config.yaml
experts_per_token: 3
balance_bias: false
head_dim: 64
positions: "rope"
attn_scale: 0.125
lr: 0.00638
beta1: 0.95
schedule: "wsd"
doc_mask: true
train_tokens: 572900000
steps: 4771
dataset: "wikipedia_en"
Below are experts of layer 2 (counted from 0) of a mixture-of-experts language model. Rows are named router (the router's row for the expert) and show model dimensions 0-223. Each number is 128 + 32 x the weight over its row's rms, rounded and kept within 0 to 255. Numbers have three digits each.
After each expert's rows: a language model's description of what the expert responds to. This comes from a sample of Wikipedia text that the model never trained on.

# expert 39
router:123102103115063139105149083212130181108103071107082157079189136103172129141108103150112135068166113134079138138139143190109108104170145102173121124078102183134126132104110078134128167099120135162139134153130158131070070132060092117141126110134112129162165128138088135098212085131105111130143117104098124143157100152125121170149120188097113091153046152188181125173148103063040157100165165132095103150135107097112151062137161114130120117149111201151141095131228094129154169165145125124144108163077107152160090123164121153151108164117130137142137129127085108195163135172116176112107113169091155153095083150130131128119116145133138153106188054092164164146113145119109145147143
Description: Nouns for institutions, rulers and offices, such as Pope, King, Church, Council, Court, Army, often after of or the.

# expert 55
router:148076140141117166146124097119161155157067141133159112140085094106153123120109120165112126091128132133090123158193043100102110148170159113133070148130067129108128125129085164104112117126057146122151163116092142119112136148115092113131108148080106094140079107133168154116154097091137169114143130140118119097162163075141154106123146128075170096119091089094116120121111161167092156172180141165144124100169184079158119193178181128146168094166141160110127117127148101180098166168173187153059130083181101111079090159080110118043107147138137094188178105142134119111143186110096126083103156195161164130109154049080054109177180103089151159138079112121121134087134127127105152119089
Description: Content-word stems like design, use, access, view, rib in describes, and as after served or sat, plus month names.

# expert 34
router:117120127105113101144118150146139114127094056139141109131115141125128139158101105157151161148151149158134116102176100153107139064160137172125161172167113074121103154124131066123162152138162158125104117077143169100161104155134125174148091138170102188115125101161148158137122149104068093164125095143159159109113163105174104126170155092144177072119172131071150124165158148139157102105089167139103172100141085096125095169182149129167094071179087118169111171130097078143151051161133105149130178120176166191154190147136199146070048157072075187192181144153117145081084124107093118102087124108103168125081108187176109095118128089133106087167124104102161119165180116162152120146143
Description: Single-letter pieces, mostly d, n, s, r, inside or ending names and words, such as Mudd, suddenly, Khalid, Gunn.

# expert 33
router:179210102137096160140131145106043128081163073154101081110105136130095196103154168137144071147095090140100138148139126123114122147164143134077173082134152154111152092111138160135152151104136150170145135187100148108182107159143135112098141082133108172132097123160154092087138110148123139136075127154153147114088134115132139163119130124129134142071154120102093168146118166145152100083099107106152143103111068178167125072163076157148110170151117120094142128096186133136183045134081099125173191110126071089116072101087169170162155142176138167112159115115118118135143031105167137135155061143154119159200130114169076105112088116103096149116160134039157153121189106147090145127100
Description: Line breaks after sentences, headings and list items, and the equals signs of headings such as ==See also== and ==2013==.

# expert 52
router:124109116112182084154127060128103124139099164157088133090125133104169103179144082139133138165131152105125147094089155137157097120172137079126117145149161134139139120153138119112181146145141127118131079138150143209101147137127113117101124122106116092149172118116046119112150130081105135108136165055110063098129141187101077096138133172129143180148118139149111205147153113104178159035135103156056148095083098123112165167109160165112121111053176175152132116123203098102142108141138166128114136085132101107093135112134165067132207075118127092161168105119152181069145103112124072105120156106151124101192153134108142127183188109138141101136168207175089144104113072110089162162141
Description: Closing pieces of words, especially Latin taxon and scientific endings, directions and compounds, such as north-northwest, length, fibulella, amyloidosis, idae.

# expert 10
router:141083124108112179158125107108157158168085115128150123117098105093174136134085115168113116104137165142095129169174069098100108142177164101136068142118069156090148138140091150100134151118083133119155163135120152105118121152102090109136091133096127096107059124140161163134143094099127174131142129138147123072154151098152148086115182123074185063132096107117113122101092168157064144152163132162128112102161182069154119202183152143151120108157125166135130105117132091178092170158148182128076127076188106135094090153104095111034093164140151104187190106144149104148135158106106151085122143189156182121115171062076073129203176105077165155123074112139117120088144148111111158110091
Description: Raw non-Latin or accented byte pieces and odd fragments inside foreign names, Arabic, Greek or diacritic text, plus scattered short tokens like H, GA.

# expert 49
router:087157171128133159142112078148131168083119137117119093217182100119049125083099174089163107139149107128147111080092103134150130145085111172146192139163134077093115117100096121149065093170179111108128152199100111122158161120114139112103123110098189129103098129130104199152056170150221080142056081099124137181104142152127110129137144110120119162100107178217189109113119139108152126116088073142147112122112163143073087147137060087072130103140141077151066115108107165107124142126107183119083117125129158083120178098167141155124066101129125088148091106143151131093092163090126094158124120104080156141128132151137155115131090126156150130147109139146100106145117109158127071070136
Description: Infinitive to after verbs like appears, seems, unlikely, hoping, plus not, would, will, may and could before verbs.

# expert 11
router:098137078089113166110108096091131112129155146172106101133117100112149125176160100127160184200142145124148134186137077117125088138180140131148199106064098177143164139110143053087132137079091107123125129111153143164113092134141088122121189174164132162040121133111095147106122126111108150091151101138134095115114116166121140157134143098120126165136166123122087097105123121161115183108083168117152152185114129125152180130130102110171158173165116159115066150141120094120168119126144110108147197145142156174192092145159092106154124107081087155118193115157129166079171175246144133078067150151116084148159099123158139163163115132166133116167159083161134105119055097182066133165145
Description: Word pieces just after a word's first letter or two, in names and headings, e.g. E-ty-mology, I-den-tifiers, Mel-ny-k, Mö-bi-us.

# expert 62
router:080097088119118151131093131105144143119091150099187091132113137044140191115165139179125130128136141150107117175148084119137110155092158120140110145111062193085101144167110058152140133142118122107118170147092105134122132128082123097085116127128079100177107135109106165103091144159111092061133145176121124165178145162125126127157156150168106134082118093084102112085082158114114117125087112212124097153128128088161066161086181132164124097103066081076086160089069100163072132153130151111108094075159099123086091074121085145142107174092139108090176139111160092110079151211081152104090141160096174099183141062115114111168137154093131122157096094158152154120170147149156169137155
Description: Word-initial prefixes after articles or verbs, mostly per, inter, res, pro, comp, ad, as in per capita, per day.

# expert 12
router:139086130117108171153105090112139154172084117141151111136107107101155118123091110165114106095149164134105126171196073114100092134161166131144064143115061153091138147138096155089108143111063143119154168136104149090117130134109099094147090139109126088132085132146141167118141097095137166130141127139142123081158161073146142108132169145073161078125095099107107118105106173164067159158167119182126106104174194069154120185168163137160137112156141149121138094120127085175101172164136180146059115086189105115097086157109106131042094161130142098190200105140143113153148155109103140090124165199171178132099131063068063112192183098089169145124090103123094130086132127107111167124089
Description: Sentence-final periods and line ends in prose, plus stems of speech and thought verbs like report, consider, comment, declaring, discussed.

# expert 26
router:108126110114151200131112185193139141104125165157138145125139101098184137148167212173107095066163173129089137107113162154104147147166161116119113161123141136127128132125160139067176157112126145063153149155143135124053111120144162068115075142115143152156151159055140150139158114085105133046066097180178119101112153134127130076156146098094226112081115138138127146070177160133135186096145091174124119152143127094093159128130174061115155059140156165107100074163131087158117143170114129118123125139162142094103101167146141124192102145067141143148188112102150115147095144172098098187145144109122166094149119155140137103174167082109113134131109174173110164085126160180132113125130
Description: Degree, minute and second marks and the slash in geographic coordinates, plus scattered word pieces like parent-hes-es, punc-hes, settlement.

# expert 28
router:095097091123118138148127148091138103139111144142167097086136195155109104117176100146149116140169094095171111128158112151105182093134088178129145148085078110100027114116208101118138154100160143131097087109181131107119129150154158167122148136137159107081097128141148169143153147112162139081139089087143126136097118120158042155098153114192130137130190118126083105081148133146126089135044144149096131064112104087111088061137149144129169082147140113149076130141107176075143091154130140110152193098121142154161128120155151108167104083131166122183164137058075124073100148136183072137120142074107079096086143193145107147164079118149129125149138173115099087192100172116150142128072
Description: Suffix pieces ing and ed and whole past or progressive verbs, such as worked, running, scuttled, admitting, plus mid-word pieces like dungeon.

# expert 43
router:184169121149085144133116155098118120088206157143106043108121098136125147127146179122148137133150104122100153138101141096099097105101181156086122130135169085111141111154165146132117154100106166113143140118079151108177087127083147096104113136166100189165129151143171101094106092105138126115082173144177164222101152162093173137089167113175121138147075114085085178139070146147174062135108106124095132104099107172129141074165133153170129163143105107086161187133142120133188102129069097143168188093157059138104072102106166163156183167118144146078140139146153125160109108164147153156106124145156116128172119104132079115128128109104131145114104134087233115106205100152071118155091
Description: Newline tokens ending table rows, list items and paragraphs, typically after a pipe or period, before |, -, or a heading.

# expert 36
router:187207117136153084126132159104055173143136118154148143129177124113078138172148158163201112161107112153151121161144142107150170147115130132095121081177118109100166163155170161107123153123086156128154125113113128114167163161149137102096114118130078187091089127154100123124128145196129178126135150162166144085154138159133066114051080101089099168122145157095134163140169108142132135127100171124161175109173138152146162090114093118137141180115106109077136113108135147136171143122058084120122108198096138077076106121109157143103191114205151115100147154145123126127107033103160182146176090167135089151141089167139103106170088116125020142127079096127106191125129112128102163136089
Description: Equals signs and blank-line breaks that open or close wiki section headings, such as === Sources ===, ==Plot==.

# expert 23
router:123124135128103128114094173088146072136116132107135084080154093149153109159144128176156114126186081126088153099145168158123155083171117174100124184191049099096070163094131101122143147134149174091108051106179121146150103131151128144051133108135107117148110115177167132139131123152132112121118136135141114143167118127148151127125160096141096106127151177147156176145166105150132099118130191211113128063133104084151120132139139153140108082158117162120122135129116118173118113161126067179099097099171061203072163152068159133123151150083099178130142162130145085087146127153097130066132129082182073077113065180102125065109111083139163130163148113140242139104116140123145113095103
Description: Final pieces of words, mostly plural s after nouns such as attacks, events, cards, and mid-word letters as in Geo-g-raphy.

# expert 21
router:173108154091155109115099153160122117151126131141127174165106116135108126130117142091175142181158150144112153119129169158090118104139107134146155129063116120187144134122172094089176127130139105111137116107080166124096095152186127083118105182163129186070189134106121160130133098152088142104130052132143105119109155118147134106134097079125134128084172124086115084095136118092092178100159107113164242187113150122133161132105155070143177141166158155187094111158167129109152102107153152095169139109136191170206116105132143124076144159083079154133170133151136162091162139106169137140095161148124157242143157132117176177164093115103137088168085190138081111135161101151105045153128
Description: Short syllable pieces inside names and uncommon words, such as de, ke, ye, we, as in E-ye of the Tiger, ha-be-as, Bet-we-en.

# expert 9
router:124076120132161177158099114111159150164085125114138104126090118113176106127091108171124110084135164126098110147190080130114090143163161108153076144125067121112112147113094155078116157094068138125164137121118132106119122133124090098142074149123128091125082129141166155121147095101145180135130121152158121073152154073150152104164165120095168084129088099098118125095109193176062146166169121175131103128186182091153124192171165136161129111151140165124128116110117100170084179160152178140070132080187103114085076157095131131051074175136130103184190114155141107144128139113089155085139140180165176127098153056071057122179179100083157139162087115134103121067127135100116142113091
Description: Odd byte pieces of CJK, Cyrillic or accented text, plus short mid-word fragments like dr-ea-ms, M-aj-or, coordinate slashes and percent signs.

# expert 2
router:199161106139118171115124132135069126153141109159106061172180127146082149174093147090154091088078146154222130163123120102111153142085095099118149076153154166097139133059098153124146140115123164126135131156096166135157079127141087120113172128170101125164078105086125170140151161110099100156136165087121184106098106115144129169101050108130098122142050106100123098146104112123099099143123145131093173139126105192168131070085119160062067146120154105099133110166176160139127017184086143151166164108118160158132162109131131149156143059100144110116110118159162103170122107160179170094140117138105063119137123159101083103141175123115163147141133076134146138113091139106083070108170
Description: Pipe characters starting table rows or cells, plus hyphen list markers at line starts, as in sports tables, election results, word lists.

# expert 17
router:156129107145065172098124130107110103123109090105130055140101163124101094148093133163179127111111167126143129075148116090096142141097181128183154084164151122094141125101087159074139158073150128102175152109104142173125096137155098100137164027109135116194060157062132160128081127079110131176157099150145131133110161098121130162132046117111203142099047063123126153117156124131159062144096120137159119123097164100162117141119125161130138177165122149102138166140121082132091113125075139152107098159138123146146170118135130152097125145218135090154145148146163094152156154209146158124148112165064127117134114120087093107116188165082122150124132137098173167083176119188164155105180
Description: Hyphens or pipes starting a new line in infoboxes and lists, plus infobox field words such as Born, Genus, Phylum, Country.

# expert 3
router:128143117130105106092164149136149090087096114169145090139092078177168101150082104183126056155129158145090048133137131120127126159151117207108094128109130098181154106131106130097137156114168133160110161128104125166146128041074126131175116158095177150101102111101173127128163132079127152147110130089098109079115147101136152149133107144127049143172100110100068165134146105124142166126156161135104181061132156111176140105133120160151157132111171056080074146154121113104106126162191100158127127081156077165111186140115119143096163079162144199078149188139186148091169141107082146109176116161128103158128144150165168129163176088110153119130168101143170163120083163111102204086150
Description: Single-digit number tokens in tables, scores and numbered lists, often after a pipe, dash or colon, as in 1–1, Matthew 2:1, 14,431.

# expert 32
router:085093181109160097149170166163150129117089114146116148080118152161152109105143165105116099135128134124125171123128169171051140130124172150126076141140152092131141118153160181183180077167141131100155108116124209145117088165101205122102101160146092137164129136108147153127160078114116150083127131098103117121106114066073147078130095126073088123114127162103130113141132091112059086113130110140104188089119158115158127157158164147122142075089176218166095098125153184143147073124145093114176054143122104119105147122106234122131210132063161136131088098143149140116154103119130129184163140158164153136178089118084153118084142073115151113126167153141139147172136092065172145117128
Description: Word-ending pieces with final e (e, se, ne, ple, ate), as in connoiss-e-ur, pur-ple, and nouns like area, building, structure.

# expert 42
router:132151120102126079126173071133144142109111120152076131110116113108158126173102154141112129150164154107093092131148123090121141162125105112109090137062159167215099059159152165106102169105149164151080126098079141151130146124070102223159107159084128084157185143103111112099155092107094108062135131095130111089156116136132084158082117117109087080153105141220115172124149129099080072126140163101137095196151156137164107090159135099137140174155138153097108163112079057120118105135131156138217118179111138134116086144136169127146132103151158146082174104072084099108149071139088154188158113155103127153118193135135133069122180136127192115172119064121123133134159113103106139087153
Description: Four-digit years and year endings in prose, dates and tables, such as In 1978, Chart (1980), 18-20s, 2011.

# expert 29
router:186093158120171173185162134128132174120105108129130078109089090082173139140085149158100117081085160113114103155178126132109114113138190098131082136105075170133148146163065162107130145105103103120174139133114144137089149128126106086141085143101165092137110122116131168113133108097160133126169110143114080085192146094102108078121163135079172070148131073112142166105118173147097184133182143196117121098186145080142132171165141136156151108141126138114132123152134088128103117144127199126101109074160110117068091159080112141044102189144137142176158099124142113179150150104102161089116144192180184139170137065095114148178177108093193145125069076113124126090162126128100172117070
Description: Bytes and letters inside non-Latin text (Georgian, Arabic, Thai, Cyrillic, Japanese) and brackets closing such text or footnote markers like [2].

# expert 45
router:106147105122073164103168156120126155114159101151100092121094077128101183163142144152126119124079142132073172167073114149127146170081150158138139112116131128115163175164105129090099129164105096119173167148124192183113188063151150120167089184151197158146134125105050140156117146186136117149104104137115159115089109109102143150087132093093089173109182109109181123133157134127112080172061105109174097191091092150164114110089113170180168134127136117071160136138085135135161074159101149135165117133182122137073071149120180152104105172132112176088080115109119138116118143101139101162166111079068158117174171090161125095163160138135126116061096058101150111115152096137115064090120
Description: Hyphens inside compounds like round-robin, live-action, non-teaching, plus opening quotation marks before song titles, nicknames and quotations.

# expert 24
router:091130189046090122177164079173122094112152121085118130176106112106156149147089080154137182128160177134197111131149104199178114094169100099168119142134160172168146112108119064107137118117102170115112118083133084128132087153090110157125133140175207191068108094127137166097125111090086098179127168088163112106142156223106148119167146158103122119105093102130102127097120129112104129117135057100100195101137132118094126120193155134125160123137084132148111126043128115127142106156167149116087122144175124171178123098116129145127079162132130152140132144148035229129096116183102116130142125107102102162157115127125132142070172110130102156150098071122175114118126130150153089146123
Description: Middle and end pieces of personal names, surnames and place names, such as Ham-pt-on, Mack-enz-ie, Dar-io, plus -man, -ton.